Below are experts of layer 4 (counted from 0) of a mixture-of-experts language model. Rows are named router (the router's row for the expert), gate (a neuron's input weights, with its number), up (a neuron's input weights, with its number) and show model dimensions 64-127. Each number is 200 + 30 x the weight over its row's rms, rounded and kept within 0 to 999.
After each expert's rows: "comes after" lists some tokens at least twice as common just before its tokens as in all text. This comes from a sample of Wikipedia text that the model never trained on. Tokens count by the router's weight.

# expert 22
router,189,184,155,243,196,176,175,249,181,141,243,147,168,200,217,190,220,220,248,198,209,175,220,172,223,199,212,211,164,195,182,193,188,223,212,176,187,173,237,208,196,237,234,216,228,194,210,249,186,214,152,221,242,215,209,235,187,198,239,271,226,218,189,237
gate0,195,227,216,247,202,180,171,206,173,198,213,215,168,233,236,218,220,230,185,151,185,166,197,181,181,203,212,198,205,225,270,154,190,216,175,270,191,190,184,219,197,173,194,179,205,220,227,175,148,191,232,205,249,232,195,242,169,195,208,181,196,170,156,233
up0,189,206,155,189,209,201,230,193,147,215,108,237,230,189,263,190,216,210,200,217,172,160,181,209,224,209,216,191,215,168,183,230,203,189,235,200,220,225,168,184,215,192,188,202,107,190,165,176,175,234,194,199,184,197,192,177,249,176,226,229,198,218,219,241
gate1,241,171,143,157,207,185,200,208,195,165,162,203,189,188,214,221,197,168,191,232,287,177,213,247,214,179,237,246,179,123,156,188,173,225,246,218,229,197,247,207,170,215,254,194,198,213,207,209,168,208,180,211,225,246,196,225,155,208,258,182,184,221,198,171
up1,173,235,252,211,149,231,222,219,208,231,211,237,247,247,200,203,215,226,219,217,167,226,213,219,202,230,210,128,179,254,225,165,233,199,168,182,188,195,137,156,228,187,172,120,207,148,200,164,196,209,207,231,176,180,197,147,229,177,218,165,182,155,171,212
gate2,200,215,153,195,138,195,178,198,165,162,245,163,211,206,205,140,247,215,263,181,212,205,230,213,225,247,205,166,164,207,199,209,204,238,291,144,167,247,268,245,206,201,202,224,291,222,189,189,197,199,148,189,241,181,196,198,164,199,202,179,221,239,214,207
up2,219,168,225,209,260,207,254,197,203,188,189,257,239,198,222,225,177,217,118,201,212,172,189,181,146,145,270,197,182,172,239,245,207,215,183,202,251,179,206,227,224,176,205,170,174,213,241,209,236,206,255,252,188,202,219,171,186,176,228,204,183,193,133,195
gate3,213,133,140,195,172,193,162,218,165,185,217,208,154,159,209,192,244,252,218,259,230,160,163,255,182,196,210,189,145,216,195,187,207,260,205,169,201,212,174,180,160,235,218,224,187,163,179,178,152,210,264,210,237,217,197,188,193,159,178,251,193,229,185,211
up3,168,224,203,253,216,198,176,197,168,192,227,205,212,214,207,179,225,245,281,220,232,187,218,221,200,223,198,197,181,181,187,176,172,256,235,160,138,149,201,208,145,223,184,218,249,201,207,167,196,177,159,224,218,175,184,218,222,206,216,197,213,193,153,253
comes after: " |", " the", "|", "-", " The", "The"

# expert 11
router,182,177,166,202,197,164,215,277,196,193,230,144,183,211,242,153,207,226,238,256,229,208,199,186,209,209,241,228,174,197,195,184,186,201,200,163,212,192,251,213,207,211,216,224,232,164,218,249,198,186,202,195,226,230,181,206,189,197,270,279,232,232,198,234
gate0,178,210,231,148,234,190,251,247,214,174,200,225,208,220,195,196,214,162,183,246,235,193,186,221,174,200,165,186,219,223,134,213,223,171,218,263,210,199,145,220,246,223,243,187,207,247,230,225,201,197,179,147,185,241,140,247,214,195,262,233,198,172,190,161
up0,162,196,252,224,215,175,203,226,190,208,178,236,201,186,229,202,204,183,188,211,203,191,214,201,159,261,155,149,195,217,212,212,180,174,190,250,269,165,153,218,226,228,211,212,270,206,194,232,230,180,214,166,160,203,190,207,210,172,201,176,213,186,230,181
gate1,182,140,188,178,153,168,181,210,182,233,223,203,209,170,208,164,223,211,167,219,187,212,246,164,202,199,214,197,171,195,222,202,196,180,192,203,228,215,216,223,222,226,214,268,213,213,232,172,238,209,192,255,240,167,216,167,189,250,199,222,189,201,156,208
up1,209,231,202,229,196,163,233,181,187,217,179,156,199,169,166,207,209,155,225,207,199,123,203,137,217,142,195,185,194,142,216,222,226,204,190,155,204,258,166,152,190,241,249,197,239,236,244,211,231,190,200,199,279,206,165,198,197,248,255,153,197,195,175,244
gate2,220,289,188,164,177,210,253,271,212,200,236,177,179,230,205,210,181,211,259,183,219,212,169,232,178,253,208,185,207,142,181,121,185,224,234,280,181,174,218,209,203,209,204,212,210,219,244,213,253,214,178,188,246,196,219,187,242,212,190,175,229,198,164,181
up2,243,236,173,200,164,198,157,208,218,180,260,216,207,183,185,118,126,167,182,174,217,157,184,196,177,162,272,234,241,201,190,177,211,240,159,188,190,194,178,180,236,195,208,191,187,225,165,195,182,217,233,252,204,194,178,265,177,221,195,211,177,224,167,197
gate3,139,234,214,255,168,151,189,252,183,200,255,165,188,240,174,193,223,241,241,204,220,126,194,179,151,190,215,261,190,214,135,219,231,216,206,192,210,182,158,203,222,197,204,181,224,206,245,252,212,244,196,182,213,201,180,231,173,190,233,258,136,205,177,195
up3,241,172,188,203,200,175,175,200,231,183,221,157,172,156,246,200,233,180,209,175,212,244,256,187,237,259,167,143,198,165,248,249,229,219,220,217,206,160,247,253,205,202,175,239,256,221,225,235,234,207,183,174,204,151,219,208,185,186,167,236,237,230,239,225
comes after: " in", " the", " New", " United", " South", " In"

# expert 20
router,199,135,176,193,178,189,212,251,183,189,214,211,193,250,239,184,208,239,231,208,242,206,210,155,223,193,222,236,146,199,201,166,196,186,219,179,160,186,252,220,204,228,231,216,215,215,217,219,199,222,185,190,226,221,201,245,137,185,246,239,206,207,165,198
gate0,174,181,243,165,235,168,212,265,193,181,231,190,148,192,224,191,233,226,202,198,204,162,210,185,208,268,178,230,242,151,204,173,195,184,277,187,200,207,238,233,174,216,180,247,253,225,211,207,240,203,154,177,185,178,228,196,235,188,196,218,206,168,227,207
up0,223,235,229,193,203,249,240,190,154,188,166,200,234,173,229,203,207,162,160,197,228,199,174,160,175,166,255,181,218,218,173,170,206,208,152,251,167,232,193,134,244,196,237,206,179,198,182,195,175,192,224,245,178,240,233,165,202,159,222,144,184,208,193,168
gate1,212,188,193,252,208,123,144,191,175,198,237,184,202,203,234,112,210,207,229,211,238,198,228,235,230,220,207,235,163,150,175,170,179,153,203,204,177,217,205,211,203,252,182,197,224,224,184,169,187,208,179,143,221,173,185,196,211,166,178,218,225,231,253,220
up1,228,195,225,203,178,244,155,200,198,156,200,157,225,168,151,174,192,122,208,201,215,254,174,189,193,195,188,172,256,198,197,223,266,168,229,212,212,194,198,217,215,253,190,177,252,193,182,179,221,163,195,218,181,174,116,187,201,159,153,200,197,182,200,240
gate2,174,239,164,241,209,181,188,213,233,220,171,186,209,186,227,200,178,247,247,127,194,216,175,211,266,156,205,221,171,196,188,186,195,201,251,193,174,156,265,209,158,180,183,176,223,156,222,189,226,189,209,252,167,239,167,143,227,169,215,209,163,204,138,224
up2,210,170,115,235,150,210,175,178,212,184,225,210,231,261,240,195,185,221,235,207,199,239,140,233,218,225,228,216,167,222,164,198,215,216,134,184,196,221,165,183,210,245,196,212,182,232,197,203,174,191,215,186,206,203,196,217,184,203,163,239,209,175,119,159
gate3,272,193,201,237,177,182,294,219,230,218,187,179,212,211,197,192,188,282,188,177,226,213,194,186,200,222,201,188,157,172,205,196,200,162,232,202,179,267,212,201,269,254,188,212,207,244,165,155,209,267,194,204,218,181,201,192,148,190,209,202,252,197,181,221
up3,178,249,215,190,256,189,200,205,251,203,181,182,185,156,172,196,199,147,176,144,205,143,185,209,193,211,157,221,204,186,230,197,170,210,228,219,165,160,173,211,188,177,148,192,175,197,196,184,239,192,198,154,211,207,150,188,197,151,143,179,203,182,182,231
comes after: "\n", " University", " List", " de", " Party", "ia"

# expert 10
router,213,173,168,211,182,183,224,247,150,170,230,201,126,214,208,167,217,200,239,207,222,191,220,173,173,197,218,228,170,200,199,203,189,204,239,185,199,185,226,244,191,224,227,230,200,191,238,220,181,216,183,215,240,211,200,223,176,160,231,262,215,207,167,243
gate0,176,175,153,196,164,220,204,233,190,239,204,219,207,182,212,204,210,200,195,292,193,145,217,201,224,251,180,214,201,202,205,215,191,193,187,215,232,123,206,199,203,268,286,219,236,214,202,249,208,264,190,248,182,227,212,195,223,198,225,241,210,206,205,184
up0,191,205,180,189,131,190,197,199,152,158,215,166,221,221,206,182,188,219,180,194,229,195,154,181,170,150,194,212,229,154,206,225,173,145,205,183,187,240,269,217,176,202,190,214,197,145,190,168,178,183,179,192,215,163,204,138,233,174,179,193,196,232,154,208
gate1,194,211,190,187,198,186,204,214,190,212,210,201,243,199,206,164,200,255,188,145,228,164,157,202,231,185,239,202,164,199,218,190,193,230,164,177,208,210,210,182,291,281,225,164,189,202,171,192,168,218,228,237,175,235,189,208,201,214,201,185,208,180,194,170
up1,189,233,256,209,205,241,202,217,184,179,207,198,193,243,184,176,191,157,213,205,161,227,197,174,151,242,158,210,250,200,195,243,194,199,303,244,183,232,200,258,166,172,206,176,209,253,222,188,218,148,212,181,173,175,229,209,233,213,211,208,225,210,209,226
gate2,195,190,239,190,200,210,171,173,165,144,202,257,183,229,223,178,208,231,141,213,232,182,265,197,190,213,214,179,208,194,234,168,227,233,174,249,218,195,165,216,254,166,237,94,199,221,200,196,146,204,182,211,220,226,144,242,144,206,209,233,197,209,149,178
up2,217,303,157,206,163,191,205,177,243,258,209,190,169,220,163,170,196,232,262,213,186,150,175,211,194,233,199,204,194,199,184,192,180,219,209,210,211,149,192,263,116,212,230,253,200,228,236,180,263,208,193,172,237,179,207,200,219,205,219,196,164,252,155,149
gate3,171,213,180,280,208,168,162,232,232,238,225,77,202,200,168,185,210,202,241,214,191,181,189,189,227,197,249,188,164,162,173,194,173,147,153,172,222,214,173,165,234,173,221,187,192,166,180,251,226,246,182,214,223,201,117,151,196,189,204,209,121,204,187,186
up3,199,177,237,148,172,246,185,187,169,181,228,222,176,230,154,180,181,188,181,118,247,197,169,177,189,150,200,206,184,214,212,224,189,179,236,162,192,199,272,250,250,251,163,219,195,144,180,220,189,204,186,199,225,163,205,187,155,172,170,254,215,199,215,224
comes after: "\n", "|", " ", "-", ")", " Succeeded"

# expert 4
router,183,160,160,231,191,147,219,269,185,174,226,189,167,217,231,196,242,219,235,250,232,181,213,161,210,216,207,248,193,201,197,170,191,212,255,161,195,179,245,219,201,212,227,206,253,200,201,271,162,202,193,205,232,221,178,213,170,202,227,261,179,255,168,209
gate0,208,168,168,219,200,181,211,194,185,156,209,193,203,182,216,203,220,214,251,185,194,131,196,161,236,151,203,208,194,197,223,193,183,167,191,193,152,171,185,197,243,250,214,174,170,208,169,194,223,174,208,243,234,244,208,184,162,229,183,194,185,179,187,212
up0,211,156,174,186,162,207,152,176,191,151,214,150,166,194,172,178,196,187,207,208,214,161,190,175,221,152,180,195,229,169,209,224,193,267,199,206,181,192,198,216,196,226,193,221,245,204,170,229,254,134,167,210,229,165,199,195,159,208,176,209,149,206,239,257
gate1,195,154,151,250,135,223,174,186,194,200,205,186,233,199,243,155,213,261,221,230,206,221,215,164,220,205,209,191,234,202,125,265,202,193,200,196,193,202,191,201,270,222,209,199,191,224,154,231,272,210,143,257,199,205,150,276,209,183,174,233,210,201,210,162
up1,208,241,197,193,188,153,206,221,247,164,205,193,210,218,208,203,226,206,278,163,214,172,171,139,198,191,226,179,189,232,198,174,215,186,231,166,186,191,149,186,154,222,144,192,209,161,181,182,203,199,173,191,135,173,168,105,181,187,224,152,124,204,132,213
gate2,139,237,214,252,202,167,151,268,199,224,240,173,221,187,215,200,242,185,272,186,198,199,213,216,251,220,218,224,205,182,194,187,155,201,245,235,193,151,190,221,204,200,197,193,177,234,183,167,218,211,166,196,218,203,219,194,229,202,202,235,200,218,185,238
up2,226,181,162,209,213,193,185,273,135,200,199,212,228,140,206,191,185,195,199,199,230,189,206,270,207,165,247,226,181,222,230,165,179,196,200,196,203,189,156,215,243,169,205,214,126,224,185,152,164,259,209,142,164,237,175,165,232,184,171,201,198,188,201,180
gate3,190,205,176,203,246,246,182,254,134,221,260,190,242,224,220,238,203,191,159,225,184,206,190,248,230,219,233,215,261,225,187,240,184,256,189,240,163,253,178,233,256,226,242,153,251,217,167,204,196,178,180,197,213,198,154,186,214,174,218,209,222,216,258,185
up3,223,187,226,162,161,188,238,186,238,128,192,215,188,190,167,129,157,210,200,160,188,257,183,132,151,190,138,173,196,208,204,197,247,193,165,182,279,154,201,209,147,200,179,244,181,220,231,234,168,178,194,204,172,182,199,230,111,173,157,223,194,176,149,219
comes after: " ", " 0", " 1", " 2", " 3", ")"

# expert 13
router,174,199,193,199,194,144,194,243,187,160,225,173,192,208,204,146,220,245,249,219,250,207,207,170,205,197,220,212,192,176,216,163,206,199,241,179,188,161,204,206,177,215,244,213,199,205,210,264,170,210,186,241,238,191,190,213,177,181,218,313,144,226,201,227
gate0,207,215,138,202,190,206,167,215,227,214,121,252,212,183,200,247,197,199,244,141,224,156,202,150,243,180,201,228,182,192,186,188,181,161,199,156,201,158,201,199,181,227,262,193,186,201,158,212,210,197,203,176,173,239,205,283,200,182,213,155,172,171,155,212
up0,195,151,147,281,132,296,195,169,237,160,190,186,190,195,200,203,233,212,188,197,184,211,211,193,236,185,199,226,238,200,209,174,184,197,191,239,209,239,185,198,187,185,252,172,198,184,139,138,203,279,234,183,182,242,177,186,190,190,203,153,158,239,169,213
gate1,194,172,246,145,159,218,238,202,200,179,157,186,206,197,185,194,242,217,181,237,201,195,222,199,208,281,207,214,123,214,183,214,184,197,157,165,217,153,237,226,200,232,203,197,223,172,181,204,246,230,187,199,252,220,225,278,135,239,215,161,169,213,227,247
up1,163,191,218,143,199,229,239,178,216,240,201,223,154,178,238,250,171,144,242,176,208,174,187,186,202,230,179,213,229,176,170,173,182,189,172,199,227,198,185,201,117,182,211,205,138,179,179,166,204,187,198,198,180,208,209,159,139,222,234,181,217,227,106,187
gate2,217,173,195,196,199,165,229,210,193,157,176,239,172,278,220,181,218,171,195,188,194,211,214,177,174,146,224,157,156,257,207,175,157,229,181,229,176,214,228,189,193,207,190,213,180,228,153,246,146,194,176,209,166,132,237,200,150,202,192,206,182,212,190,260
up2,232,183,221,222,217,253,203,200,240,190,213,200,247,187,216,161,166,236,181,214,189,178,111,211,236,192,209,249,230,164,200,196,182,150,195,204,185,178,178,223,208,199,215,212,225,146,259,185,219,248,189,203,210,227,183,175,184,234,176,214,215,230,184,151
gate3,190,218,201,186,209,146,212,208,236,269,238,160,214,192,183,199,188,242,229,205,181,111,168,284,163,243,174,156,186,172,208,223,184,188,216,206,191,200,181,167,174,212,183,224,197,174,217,230,194,227,165,187,228,178,241,165,186,205,180,191,227,174,205,164
up3,251,194,232,240,229,226,188,190,192,184,179,178,186,194,181,214,194,237,261,193,138,184,197,116,254,192,166,230,141,158,194,217,189,188,181,194,134,167,244,234,232,233,192,141,176,197,155,194,158,147,197,226,196,182,198,170,164,232,183,244,216,215,161,201
comes after: " the", " a", " and", " to", " an", " his"

# expert 2
router,154,162,172,230,219,170,225,253,175,154,229,210,179,182,216,214,240,204,239,209,191,128,192,190,214,197,212,217,162,201,186,188,176,213,225,171,152,193,242,214,204,205,195,210,204,202,234,206,153,231,198,200,223,209,181,235,197,209,221,267,220,239,179,214
gate0,189,196,178,195,156,160,153,227,250,170,257,155,164,221,178,209,218,206,219,233,224,208,207,154,224,208,208,168,179,242,194,184,222,195,208,194,202,208,240,196,182,172,177,249,203,194,273,222,221,220,166,157,256,273,190,213,192,223,263,204,210,200,171,222
up0,227,164,184,213,210,203,231,200,239,189,196,205,200,215,215,196,229,215,237,260,201,109,168,194,195,197,225,229,182,207,234,219,211,133,162,232,192,198,191,159,196,231,189,205,109,153,211,198,185,124,250,194,196,240,198,185,188,177,233,230,188,180,218,171
gate1,187,191,204,233,184,189,195,162,176,196,241,182,176,191,173,206,187,203,236,203,165,164,207,186,201,242,211,222,153,239,207,183,163,220,203,243,230,194,253,223,163,183,171,230,222,196,173,119,182,181,145,222,175,205,203,270,196,212,169,193,203,180,186,224
up1,249,187,225,175,187,207,140,219,179,125,173,220,217,229,220,188,213,222,157,207,244,254,213,202,208,160,234,131,224,168,199,159,249,198,195,215,240,193,231,211,147,228,197,212,168,192,219,206,149,166,172,200,232,228,130,167,177,200,178,151,127,163,213,208
gate2,188,228,183,196,187,207,182,211,199,163,204,175,207,239,202,206,231,221,169,295,260,250,172,171,218,214,190,189,178,210,197,175,223,192,192,247,264,185,211,268,237,228,191,238,216,130,184,231,158,204,188,188,224,250,162,157,192,167,173,195,132,189,209,182
up2,211,225,191,222,213,214,137,177,181,160,187,223,202,211,160,189,182,209,208,239,194,208,194,180,246,253,194,193,202,222,217,168,216,208,177,241,216,143,198,206,173,161,165,199,170,169,222,175,157,187,221,165,247,177,213,185,206,198,162,148,167,184,171,155
gate3,211,169,195,224,180,233,249,188,180,214,171,213,205,222,194,234,247,197,247,167,196,202,222,143,242,207,216,178,154,163,169,187,179,186,216,183,231,228,208,240,172,190,222,228,197,178,211,207,209,247,215,115,169,161,202,154,140,193,223,173,149,214,175,181
up3,234,186,202,199,204,230,220,206,168,135,204,196,211,171,172,265,206,272,179,167,230,204,219,197,177,206,253,221,198,232,160,159,173,183,169,204,226,206,190,193,218,230,195,146,207,181,248,216,191,219,196,129,177,204,238,169,168,208,243,218,194,169,125,202
comes after: "-", "\n", "==", "′", "===", " •"

# expert 14
router,199,182,178,215,200,163,203,252,186,167,228,157,173,228,206,198,225,222,219,201,240,180,198,170,224,189,234,203,163,204,179,172,195,169,230,168,192,205,241,230,218,221,216,209,219,154,227,236,165,233,153,218,208,215,181,206,155,176,264,305,170,222,175,235
gate0,222,191,181,264,174,187,237,192,221,201,220,170,215,228,254,177,221,191,209,234,188,183,203,153,179,227,224,183,188,199,182,159,195,197,176,207,168,230,241,199,236,205,231,201,212,203,234,215,181,244,174,189,219,209,179,212,209,202,220,174,251,195,225,181
up0,184,157,162,260,185,181,178,161,183,259,208,197,248,253,240,212,186,244,209,190,200,77,137,188,202,211,193,195,198,197,218,170,213,181,223,215,112,203,181,139,235,255,248,205,245,226,185,216,240,254,220,218,230,197,193,207,179,222,194,202,245,190,164,162
gate1,162,213,197,193,211,196,189,229,178,220,236,171,172,175,229,137,226,198,222,247,222,230,257,203,182,213,242,215,219,208,198,209,197,218,246,182,187,145,257,200,212,177,206,203,200,232,229,190,212,161,224,186,195,239,160,196,203,164,201,202,218,176,203,142
up1,196,180,191,223,191,178,175,217,209,186,180,219,213,213,227,208,205,215,192,195,228,138,187,161,217,166,148,221,167,224,193,225,199,201,225,188,224,221,187,214,174,250,220,233,217,206,151,265,212,239,161,201,239,174,268,228,193,222,249,184,164,217,170,270
gate2,197,193,148,209,165,180,190,228,190,114,230,188,162,173,152,182,195,207,205,215,200,174,210,197,162,183,208,208,227,225,198,205,232,207,188,217,194,175,202,164,150,242,213,238,187,207,250,224,181,204,202,117,214,171,174,183,170,217,250,228,216,173,169,201
up2,190,221,214,190,200,201,201,196,187,134,270,216,189,240,160,190,242,212,181,170,202,217,217,201,180,183,203,212,182,226,222,173,225,192,164,296,245,163,186,157,220,186,221,222,176,192,236,219,161,181,258,172,180,159,202,216,159,197,249,232,190,217,192,195
gate3,206,198,185,179,163,198,184,237,205,235,193,222,136,250,168,179,231,211,260,179,193,216,173,203,170,235,206,234,163,168,192,221,155,204,217,236,181,228,232,168,173,209,185,219,180,215,212,161,252,209,172,221,194,141,234,228,258,140,220,196,205,191,180,204
up3,266,280,192,167,208,202,193,268,173,222,182,200,202,247,185,183,208,217,219,155,183,198,212,170,234,209,165,217,90,170,178,225,173,202,241,218,170,163,180,259,179,210,187,254,211,207,215,160,243,140,193,212,187,192,198,183,223,199,211,224,194,216,199,190
comes after: " |", ";", ":", "°", " /", " $"

# expert 3
router,169,190,192,189,181,169,199,259,186,192,242,161,181,231,261,177,236,215,238,219,239,193,218,201,199,200,211,215,161,200,193,198,210,186,220,193,209,197,229,227,200,226,235,208,259,234,206,236,176,235,186,210,243,212,174,234,164,157,227,182,185,239,192,250
gate0,200,241,188,266,227,167,191,202,188,155,246,173,230,207,178,218,212,218,221,128,193,146,224,179,246,161,221,254,184,154,193,139,155,237,204,247,194,221,168,226,199,219,160,206,179,227,273,177,247,215,229,179,170,205,228,231,213,220,192,187,183,218,222,186
up0,221,238,168,176,127,134,205,204,195,152,179,197,201,196,254,218,239,209,138,211,270,178,252,194,173,235,157,190,235,191,229,158,242,203,225,199,240,198,183,181,244,204,168,194,223,243,219,197,228,238,197,190,215,212,228,213,178,230,176,210,202,241,192,226
gate1,220,190,191,191,238,180,250,210,159,173,173,210,193,223,246,255,217,288,221,195,195,211,254,182,207,204,215,256,186,190,155,213,215,194,200,211,208,182,233,267,138,139,169,171,198,180,258,183,178,211,157,179,188,223,216,192,155,203,231,228,194,264,206,223
up1,177,212,197,205,213,219,139,147,274,210,185,210,146,206,151,188,210,192,187,165,257,152,174,305,187,219,188,249,243,202,229,162,242,267,212,195,180,159,162,177,159,202,191,146,199,226,197,211,216,187,193,141,211,245,190,189,201,138,228,188,204,168,155,194
gate2,148,190,246,209,197,228,218,207,196,143,221,186,179,207,218,150,236,193,237,148,208,212,237,192,204,174,213,202,211,154,164,180,121,197,212,208,181,179,191,168,135,191,183,197,170,212,218,173,181,194,172,218,224,220,213,227,252,158,233,203,226,247,220,208
up2,162,160,260,172,183,210,230,224,291,187,203,164,217,206,208,157,207,200,227,188,228,196,201,180,164,220,225,174,208,204,178,221,213,185,193,236,264,217,204,118,206,216,190,194,205,229,178,179,230,163,208,259,225,252,222,253,246,143,213,192,208,239,234,194
gate3,250,224,190,219,218,193,199,211,181,188,186,134,176,203,253,205,228,185,224,209,155,141,249,212,237,203,227,201,211,282,224,190,230,216,242,199,195,156,196,202,182,204,185,194,234,197,229,169,193,183,181,214,131,198,228,227,205,175,186,202,220,286,193,206
up3,123,209,206,188,212,220,219,185,235,227,233,201,188,223,154,190,180,236,209,186,226,230,165,179,193,188,167,197,185,128,183,199,198,207,149,211,159,236,212,200,140,123,220,231,203,207,159,225,232,217,212,223,241,180,178,163,234,215,188,207,191,126,162,169
comes after: " of", " in", " at", " on", " to", " for"

# expert 1
router,176,156,167,232,213,169,190,257,192,151,220,162,163,206,214,190,249,213,214,226,246,180,201,174,205,204,216,221,167,205,204,177,177,210,217,151,207,201,245,224,210,236,212,228,231,170,241,245,163,211,150,203,220,223,192,212,187,185,246,283,186,195,187,236
gate0,209,133,106,167,154,199,205,192,163,232,187,248,202,174,263,201,220,212,185,233,218,181,220,225,143,264,243,222,209,214,231,182,227,210,196,184,229,196,199,164,235,158,236,223,190,198,176,182,178,177,238,222,180,259,224,194,187,260,162,221,164,224,228,207
up0,210,187,273,226,148,176,164,218,218,225,211,168,157,197,152,264,183,134,232,200,189,197,190,137,245,220,167,126,215,177,147,253,206,230,224,187,149,231,238,237,110,201,202,226,294,207,182,190,249,187,216,187,208,188,184,180,172,199,246,222,181,231,233,228
gate1,185,221,191,207,181,168,223,182,145,174,193,222,183,219,270,176,218,225,171,183,210,147,192,188,145,175,225,225,206,226,232,244,207,220,205,205,188,213,242,224,209,210,215,174,201,205,197,241,190,208,198,240,230,235,198,239,230,176,243,239,181,237,197,203
up1,199,168,188,205,196,186,214,196,211,218,190,250,163,149,166,195,234,185,196,205,290,188,237,209,226,156,176,177,168,224,204,184,178,180,257,178,212,202,202,220,108,173,189,214,145,196,189,199,229,181,132,234,234,204,179,246,203,178,215,160,240,210,157,235
gate2,205,166,175,213,216,160,176,236,166,223,178,179,154,211,196,151,205,192,167,171,216,205,164,192,210,197,227,155,227,147,190,172,196,215,283,265,171,213,216,278,182,201,221,190,197,282,236,189,201,210,144,207,220,188,211,223,263,157,169,170,224,151,228,226
up2,217,192,144,175,209,227,187,187,148,178,210,244,178,222,199,176,225,216,236,250,227,192,191,139,198,172,179,258,159,211,164,173,203,159,181,195,220,215,199,204,168,194,163,169,159,167,183,189,201,185,223,198,198,138,221,200,221,160,272,211,189,198,199,172
gate3,184,237,139,161,239,181,251,226,224,218,257,234,193,231,194,182,227,220,217,174,206,159,204,213,158,231,211,209,209,138,201,183,193,216,231,244,194,179,179,212,178,244,199,144,237,218,225,225,202,198,168,166,216,242,167,217,191,178,288,200,252,226,200,148
up3,240,185,225,183,192,179,228,214,241,185,181,181,194,213,187,210,220,146,203,163,220,198,205,159,212,190,182,177,149,237,145,218,187,200,169,148,184,206,258,232,206,144,214,165,169,208,199,198,224,206,169,181,212,146,227,177,225,213,179,229,239,257,200,221
comes after: " |", " ", " 0", ";", "}", " /"

# expert 12
router,188,187,173,217,165,134,218,240,194,157,238,172,146,205,224,151,242,229,230,221,216,184,186,217,192,211,212,209,162,195,179,192,196,202,243,188,201,188,225,216,215,222,220,200,253,194,211,201,181,201,153,204,256,207,165,220,195,192,221,270,207,237,177,248
gate0,191,183,167,243,199,212,161,215,191,228,171,201,196,206,213,205,226,203,231,205,230,166,188,196,321,207,215,183,221,207,167,251,164,205,253,200,209,202,165,251,240,241,243,130,263,243,164,203,256,198,238,198,144,214,230,204,234,162,196,214,183,213,217,190
up0,204,216,208,168,227,173,205,205,181,198,261,187,191,200,198,121,219,192,220,209,182,220,188,174,164,176,162,230,144,188,208,133,174,238,194,203,199,186,165,217,171,177,209,216,145,261,235,190,195,201,175,191,230,150,170,219,198,205,215,215,177,158,204,216
gate1,197,236,208,229,168,219,221,211,199,193,205,193,124,243,194,179,179,186,193,148,178,243,224,178,236,165,217,169,144,198,171,278,195,225,171,202,138,163,192,250,185,153,228,185,198,213,152,215,239,155,157,165,165,183,258,255,201,171,202,154,198,189,226,199
up1,187,189,147,221,212,216,155,183,187,187,208,176,247,205,205,145,239,195,294,211,205,174,182,199,175,229,206,255,204,227,168,127,169,173,224,168,191,180,230,221,176,268,178,234,218,167,202,158,162,229,171,177,224,179,203,188,201,124,233,181,208,223,205,203
gate2,161,205,137,246,199,230,195,202,151,205,210,180,182,184,241,205,178,280,242,251,208,180,194,202,183,208,219,239,158,205,199,202,149,132,142,189,205,196,200,230,243,164,207,201,186,201,276,192,228,247,184,152,233,200,238,181,232,210,206,216,191,218,194,95
up2,177,211,193,219,193,243,229,195,163,140,225,182,142,163,185,186,190,253,229,196,219,193,191,221,211,145,229,210,189,183,216,199,175,133,151,214,232,213,182,243,204,190,185,190,202,155,249,148,233,183,157,163,230,182,221,153,222,238,192,178,188,244,210,185
gate3,227,159,137,246,200,199,180,238,203,234,190,223,199,236,265,228,146,276,155,207,227,169,187,196,234,191,234,210,209,179,206,172,234,215,205,190,201,192,281,183,168,216,207,175,154,190,170,238,174,219,220,262,167,217,226,256,212,211,197,245,208,219,147,205
up3,171,187,214,168,174,171,194,177,199,198,243,166,179,196,162,207,257,154,244,235,167,230,255,193,198,254,180,190,158,213,169,243,180,195,174,176,182,198,169,260,253,185,204,207,257,221,233,188,204,183,201,178,257,193,188,189,194,175,204,190,187,156,281,180
comes after: "\n", " |", ".", " ==", "===", "s."